Experts of a small language model: 8832 steps.
Below are experts of layer 9 (counted from 0) of a mixture-of-experts language model. Rows are named router (the router's row for the expert), gate (a neuron's input weights, with its number), up (a neuron's input weights, with its number) and show model dimensions 64-127. Each number is 500 + 25 x the weight over its row's rms, rounded and kept within 0 to 999. Numbers have three digits each.
After each expert's rows: a language model's description of what the expert responds to; "mostly gets" lists some tokens that are sent to it at least half of the time. This comes from a sample of Wikipedia text that the model never trained on.

# expert 20
router:442500469496518520501473497490494467523495484504476519531520478553515529476477520483479492510525470503509533469505458495447470481546490500447513443483556498513463483452518481487506474504497474
gate0:509501455479527466484490490538470504490484517508508516487514521516474507462456512524466470560549512507484511518506516480470524482519445488477488491500463508493491484499496478511500498476489469
up0:492504508520466542530499489502477494530500490498473536444488486441475497533502484464518537465474515470497448503486540466526543516501513519498478509514508504496523518501479526504463505490497505
What it handles: Participles and adjectives after was, is or be, such as known, considered, awarded, appointed, plus the after making it.
mostly gets: " known", " considered", " possible", " awarded", " available", " important"

# expert 19
router:496520477510515496497475485461471455507470467516512515503501442476521532551534506510486487550536527497551538475495501532467496504494506451497479471475517470471457486521508465477483461521512557
gate0:502498501497480494479482480517472494510508472494517516513521518495529521481499521524480474493510528494545474468520487496508492496495504493512439482491513534490490478460494512488499516502510536
up0:515476479493514529497494524467485450519501494511482469526500514534508512508481523546500462511522516472517485538502469528513541510484488483513440540506514491485502492443454514489486486486468506
What it handles: Country names like India, Japan, Iran, and "the" after in or of before places, plus spaces before years and numbers.
mostly gets: " India", "Azerbaijan", " Iran", " Hong", " Japan", " Bang"

# expert 12
router:476525513506494498476460463473489482485484474515532515515542468517493562515464545520517435572509501466532543495495501526476484508497484469510489475509485527462466464515521491491533468495550522
gate0:505511496497508535509550486469457474490476471507502491517511484506522548539518490492476476559500490496479537501493511485513486516519470478502510486536467551514490504565497508501500474502474546
up0:455488496531514515504465546506539476490476536501480519478498503508504514518488500493505484484532519496507516484472520499500495500479498475513506517471531464505520485517512477492468521453504484
What it handles: Negation, hedges and discourse adverbs in prose, such as not, quite, merely, also, but, then, un-.
mostly gets: " not", " but", " then", " un", " well", " more"

# expert 0
router:502451480476492504477509486497506449515474505518490531551499481526519512545501534484508501521505528483526511498493469514449516478529473513475513497524514504489483466507535465479469491528521500
gate0:503458508440531450496482506474515511466504486496480485492504479510531495475519494501546482482540523512496456534496486502502501507486512499488503521512514564489489500494510473477497525508496426
up0:534484472502523493520515532512494458515523514487498483527483481482447488466491513533499502497520464464497494501520459514491495552483524505508520528565517492510548548522501484522490535527468525
What it handles: Labels and tokens in list-style infobox or chemical/taxonomy fields after a line-start dash, such as Born, Genus, KEGG, PubChem.
mostly gets: " Coordinates", " Born", " Length", "History", " Genus", "See"

# expert 17
router:488507491486510520489488501476469486493491453521491519509487457489496559509503508495503500541502513466527530480516516545432467464524499489499445503510497501511477462498507523446538478516504486
gate0:508484507505506530489496506527489469494483534489544530491519465469500540484497535502509477503504503471472464486530508531498462533520496485495481492491487496538509502498508484505489482501489460
up0:512493488493462511510460493534503519522486517486513484464527506495516452528498506535530500507503501487467534501458506523526545510502488503487525451542521495502513496495489472489455504492513517
What it handles: Ordinal and sequence words like first, second, final, last, month names in dates, and "st" or "-" after re (Restless, reinstated).
mostly gets: " first", " second", " February", " final", " April", " October"

# expert 4
router:450477470485512517505472501508481488511467473512516497525509476497485521482511484509475483551510475502497566508513483496461515495499485481520517526496510498513465501508522481466559435469513513
gate0:416543477551439510496527493499552498543520509514483558517482512459477436534473479497527532508536545460504483477525492476495489491481549446511451498488507488493489476486491540473524503496517543
up0:478463460483529514511493496547472486499474472477496464471517532463487498490470512505490509502503485533477482491485476480490537489504481511532473502506489518503549496508508467515494472480465464
What it handles: Forms of have after a subject, especially there had/have been and the couple had, plus pronouns like him, it.
mostly gets: " had", " has", " have", " there", " him", " did"

# expert 11
router:510483463484515486492452505491529470529441498508482520517503480529530498525516506528532491506513491524511536467501516555472506507519453467468522461518521503480465481506492477479509497510521533
gate0:529489503486552514515500530463560519484481509493483499487507491553531533525509534480503478501477513531505530534510463539474455479485459480487511513505527505494478525457468488519492516488501510
up0:551497553507480504460467477484495498448524473478539566487492496501522518509512455453471486536514515465533473485503497480457521515505537504453476495504528513500511501476495496496532477505531495
What it handles: Line breaks, heading markers and taxonomy infobox values such as Order, Class, Genus, species, -idae, and List or Historic Places entries.
mostly gets: " species", " Genus", " Species", "idae", " Historic", " classification"

# expert 23
router:477475502495526535524485540478473485505475466510479505479521489563522499517517485491507452534538488525538520517469490540463519494500509494488506503499533486486493489469567470461506481533479503
gate0:499523564497486519530519437499498473497495555508524492480522460586490504507514533517499463528477496506510526473502516513483527476496507515457479513486521466490487481495528519477500470515466503
up0:482519503482516499460502527516464497504476453495536481505497521466520447494558518510490489502517506525481540500510490466493470495566469517506487479491528494496504502492460494540483523512519520
What it handles: Second parts of place names and common name words, like Angeles, Vegas, Kong, Palm, Hill, Peter, and syllables inside proper names.
mostly gets: " Angeles", " Peter", " Silver", " Lin", " Palm", " Vegas"

# expert 13
router:494514513539460546532456483480535475542499470519480526524481428499495540515458512493489471519505522436504531428484468522468473484507498474497554486507525506489477471527530509462521489518519503
gate0:520502559487507528518504533505516546495489494521483508536475518495493489506502498481477466480542520443515477469521481539515503498499489472552497467484529468498526509462528508466505499438447502
up0:513514534518490500496511477504504548516458534513461533523519502516542502515434454491529456516510477461486498521462501513503514517485522495480536503514504469457486478504527528493492525499510506
What it handles: The piece "s" inside words and names (Fa-s-cist, Mar-s), table separators, and first names or places like Los, Juan, Atlanta.
mostly gets: "---|---|---|---|", " Los", " Chris", " Os", " Atlanta", " Goals"

# expert 21
router:478484461504496478475488520505486451539509524510484544497499448487524530519491512527501452512511524486505543479494495518459490506509449471469502464487553517470481467459487490494520470510532549
gate0:474492514551492543465514512474519526523538487524516579536530461481529501520520522540519480496499515482522476535496473479478514508538465482485497511464524512472459508517445501522488512478518505
up0:503519474476447491469501483505492500511479503502519527472496490479511461451560495523503441494484506500464523493515515506513506479488491513462516485462510501510510508505498540520498462495503534
What it handles: Occupation and role words in biography openings, such as footballer, politician, singer, coach, and "a"/"as" in "played as a midfielder" or cast lists.
mostly gets: " footballer", " politician", " basketball", " coach", " member", " producer"

# expert 15
router:473494473482537484513486527530487455509474463505485529508493507544476514518504563503516460508544455513547535512532477513450498503539517508459499476523479470485495497498523509431515464518480507
gate0:478482505531518521482497505534486512513478499517533476525472485520492499492499503508493486493487463506476580504492456493492539460495484478512481478514507524489529486480521468437541437499482494
up0:513501506476507518527515522491503508527498511498488483497495500455502475542526478499522435493522518488495530577514480453489539534478534469514456526516537447523509522563468493497480519506520508
What it handles: Middle or ending syllables in foreign names and team names (Yak-ult, Trak-tor, Rot-ter-dam), plus party names like BJP, Conservative, Communist.
mostly gets: " BJP", "top", " Char", "ular", " listing", "kar"

# expert 22
router:475481508508475489486475541476467485518461513509467541502504471520497531510522523506523481570477497448514555472521554523473504510524473471491493510528528520485480449488460505437521466489497523
gate0:476517459496518480527496502507511478553507535533496492484552450469489495449481477498467485499489528488469502463482484514476516514547495492470502537529500477501468517521497533495466494505455490
up0:538545514492518490518483527529475505480518475464519483533482473506568488515505523490508468508528473561472499509501487487501475483494490507528504510492509538548500502482488504523465486537540507
What it handles: Football and sports words in club and career sections, such as Cup, League, season, national team, Championship.
mostly gets: " Cup", " Championship", " FW", " Championships", " FC", " League"

# expert 9
router:511497495502499525535498535494458500498457463513478518505484457514504542520457489539492465497514493465490522497495496503453559476488485490520507481516499503461470507472550516479515456491557518
gate0:505518516535538543473510535432490486487454451517500469490512522469551500488486450538527488508519521505478571510493476476487513506532463457476515514501472515486495512554530500492541522530480493
up0:430499500561487561529494505475474506492495485522493503494477509492532471509474491511471497483515499474508521466518470459525507514505447463513533526521504465499514432496522510498538495481542487
What it handles: Word-initial or middle stems before suffixes, like Acc-id-ents, Acc-ola-des, contract, claim, support, defend, plus some table numbers.
mostly gets: " contract", "claim", " support", "feat", "curr", "limit"

# expert 3
router:505505494525513468525464484520505466539484504515414512517464489537505531525484555491462473521519515518524538491496506523457463476536520479481513504539473487510465470500538481474546510459537521
gate0:548481525539484465497496462506497494502518479549519516480477466484531563487460515533497449497551502487517526477486510506472509507528499509483506480435470495485492501489477452518479485466525489
up0:503505523499489502512459501489498488524504527468509509524493474518497455491457509478514506456527462487505459489518522490502485476480498509514456481512537532487493518447507527534488511515479525
What it handles: Short interior word pieces like re, de, le, ed inside names and words (Guer-re-ro, sup-re-me), plus titles like Federal, Colonel, Dr.
mostly gets: " Federal", " Nominated", "re", "sion", "ić", " Dr"

# expert 5
router:476467470512517499480483531480494465518495471509488507539503469494548558497499518470467473566509504489493553469516491511472450472517506480491479454508529503457459505527520494453516468533522497
gate0:455441499495530490489473493534520506508504508477458527474505489487495503503472506493480509535484504504492569454492539515507507502503531518429478503506472479494540532510520510473515499516557515
up0:438484507470476506466524510510511501497509469477524480466509516519510486473486488506511478533485502521504518460493496512510501563520547504458544505512483509492470525511520509485515504482540517
What it handles: Sentence-opening and subject-following words in biographies and plots, such as The, He, According, After, was, wrote, died, returned.
mostly gets: " According", "whose", " wrote", "On", " worked", " returned"

# expert 16
router:462481460512504483504475492492477471517452459523510504519481442520501507525430527531499481539557475520541539496527527526461449510500502509510524473462546559456447478489519478464511447508528507
gate0:464504485548491509521491462482517490524521517538513513500506491514514503542485489552496432526554471488505498498536493479462502489451495488533509517506484548500468486438489467489514467511535527
up0:500481455496492545470517486512480452518475489494456485507532503557524435494514461500506492519516496519517509489490532501492496489485497492504474487523482531532510498482526503458516478516502548
What it handles: Pieces inside ordinary words, often after a short prefix, such as ra-ve, li-me-light, ro-m-ance, s-word, s-ale.
mostly gets: " guitar", "phone", "page", " window", "sexual", "Å"

# expert 10
router:440502518540502505494483493485496467519490474518477463532480516537529518537496472506536466500510519523560531504487505507493481482524527458491480501500506499489479508530529497433486449475505527
gate0:469512439495448489533547491532482450514506488527479492498485497516541518500516502442515534479556494470508546443474484509480494487509522514476519453515497469502496459497501496508487505488468508
up0:483486505497509567504509483493490521487446537469496509471494496464442489486530527540482492480449521539499482460505489532514490496489487469553497473460516478497513448480505490519547491454490531
What it handles: The word of in titles and royal names, such as King of the Jungle, Maria Theresa of Austria, plus mid-word pieces.
mostly gets: " of", " Hor", " Rose", " among", " Of", " Mor"

# expert 8
router:488470492484536504507459513475507474519497485506486507517520470534500506525509548526480465516529528539545532502513497500443465480529543491511496523476507549484471497487523465476483447527496459
gate0:475458538489527537507489493473520480528511476528460509511488500513500502477469474479475481477526486499535534478534479476493514500521498489515533508520501542456437509544518463523486441498485484
up0:489571510521458482469507469530480508441511534482505512488497511473510499478503493481492492513470496461505500512497481485503520498483490505486491461488531475491494477500412565519510525471471513
What it handles: Middle word pieces of surnames and place names in sports tables, such as Kilmarnock, Schmitt, Wimbledon, Brown, McC.
mostly gets: "ald", " Brown", "Tru", " Smith", " ±%", " McC"

# expert 7
router:465491506534501516490493508516512490519475517512521529521451464529536502512479499507528504533515467461526527506501486545487507530503459493530493492532479493498443454500491486456494477488504472
gate0:506429519489476542519531520453493517463516524548481532496535472505554511501484488438520489494524512497508491503511477475520509517495517489503504522502493560477487456490446499501480507508546505
up0:530526492499453503516501475448506503526476487485519449492479509493505508505497472545545495469496514490511514462506458475470530524501478488457510480518516505497529494495480490521533528490495495
What it handles: Dashes, spaces after colons, pipes and digits in infobox fields, tables and track lists, e.g. "- ISSN: 1575", "|---|", ISBN digits.
mostly gets: "′", " copies", " ESPN", " •", " Audi", " (#"

# expert 14
router:454510506486490480530433483499481461514498483512507553505496470503513502540450508490495489541516508506525551503510500502486461502493503480499535492491483525483461501457498501455502462498507485
gate0:445495471472469522522506486483481480492464496517539512506518482477520494560422504513507481494472496553474542505509479495498457543501506512529519499516492483478463464466504512503469496489523541
up0:497433492494511505494543481470550500496540476518536457494503521493484511537520435484493466514478496554495450511498491517471495478543473499511530478525491492525516508494503475489522512544513503
What it handles: Prepositions and linking words beginning a phrase after a comma or quote, such as as, from, named, called, literally.
mostly gets: " named", " called", " along", " as", " until", " from"

# expert 2
router:529456511470484494486487479512482462528511480519485525504528476483523483526503501544487456496514483507501521498516497543485478479467484461506508489473506489433479517478466453472506433512481496
gate0:541506513494520500536501475510540477520520524503502498556501505517533482534542480532484465488457510525511499471518504516500498423485500469509485452493440519480429516479493477500516504520496507
up0:513541490513476485543512501516511502519520475514516483478488486472525513494508522517482535531542511495481490481508510525525519525481481492473507479461540475496484474500487469558478523487507517
What it handles: Nouns following the or a in running prose, such as latter, way, decision, thesis, collapse, plus blank table cells.
mostly gets: " latter", " way", " Constitution", " entire", " Supreme", " idea"

# expert 18
router:456510497544515506501481466466486497510471488514501545508472465490507541505495512481537469518481473457537547458535464520472488516520496466494495484510477525488479499491475490469513472501521520
gate0:513519535485483494473491491461485536501525492525477511510546488508505503481529529456527534473509443495520479487467530539481515486532483469514502494493511491496480471507530500496458454539502488
up0:484502492506489510498501447491526489463512513525470487479498495528478481500514461498474521531515533554506521525481493466516504501515505533527507460537511521494479491514484538476522521494430511
What it handles: Pipes after numbers or parentheses in sports stats tables, plus place-name pieces like Buenos Aires and venue names.
mostly gets: " air", " Fo", " Live", " Air", "featuring", " pm"

# expert 6
router:523505496484552501525488468498481477492500511507492528552505475502531513527477486475501484527534497496511536495529489533445505473531507478467505488468470507514462530501485517480532444521525498
gate0:487502499507474435549500466449477499503487461504474524525509508535562499497502470547484493505515534512535535499500508503488479510529474522478520504512526487504474500453475534475462447483531489
up0:508480517520526532515518525506548494476471509487475523489492476531481473490585496510461488501523468480506498492557529503482526513485470497488456519462507543494541478521476547465519508523446501
What it handles: Pipe separators opening or inside wiki tables right after section headings, plus words like public, civil, special.
mostly gets: " public", " Civil", " civil", " Public", " Nar", " Special"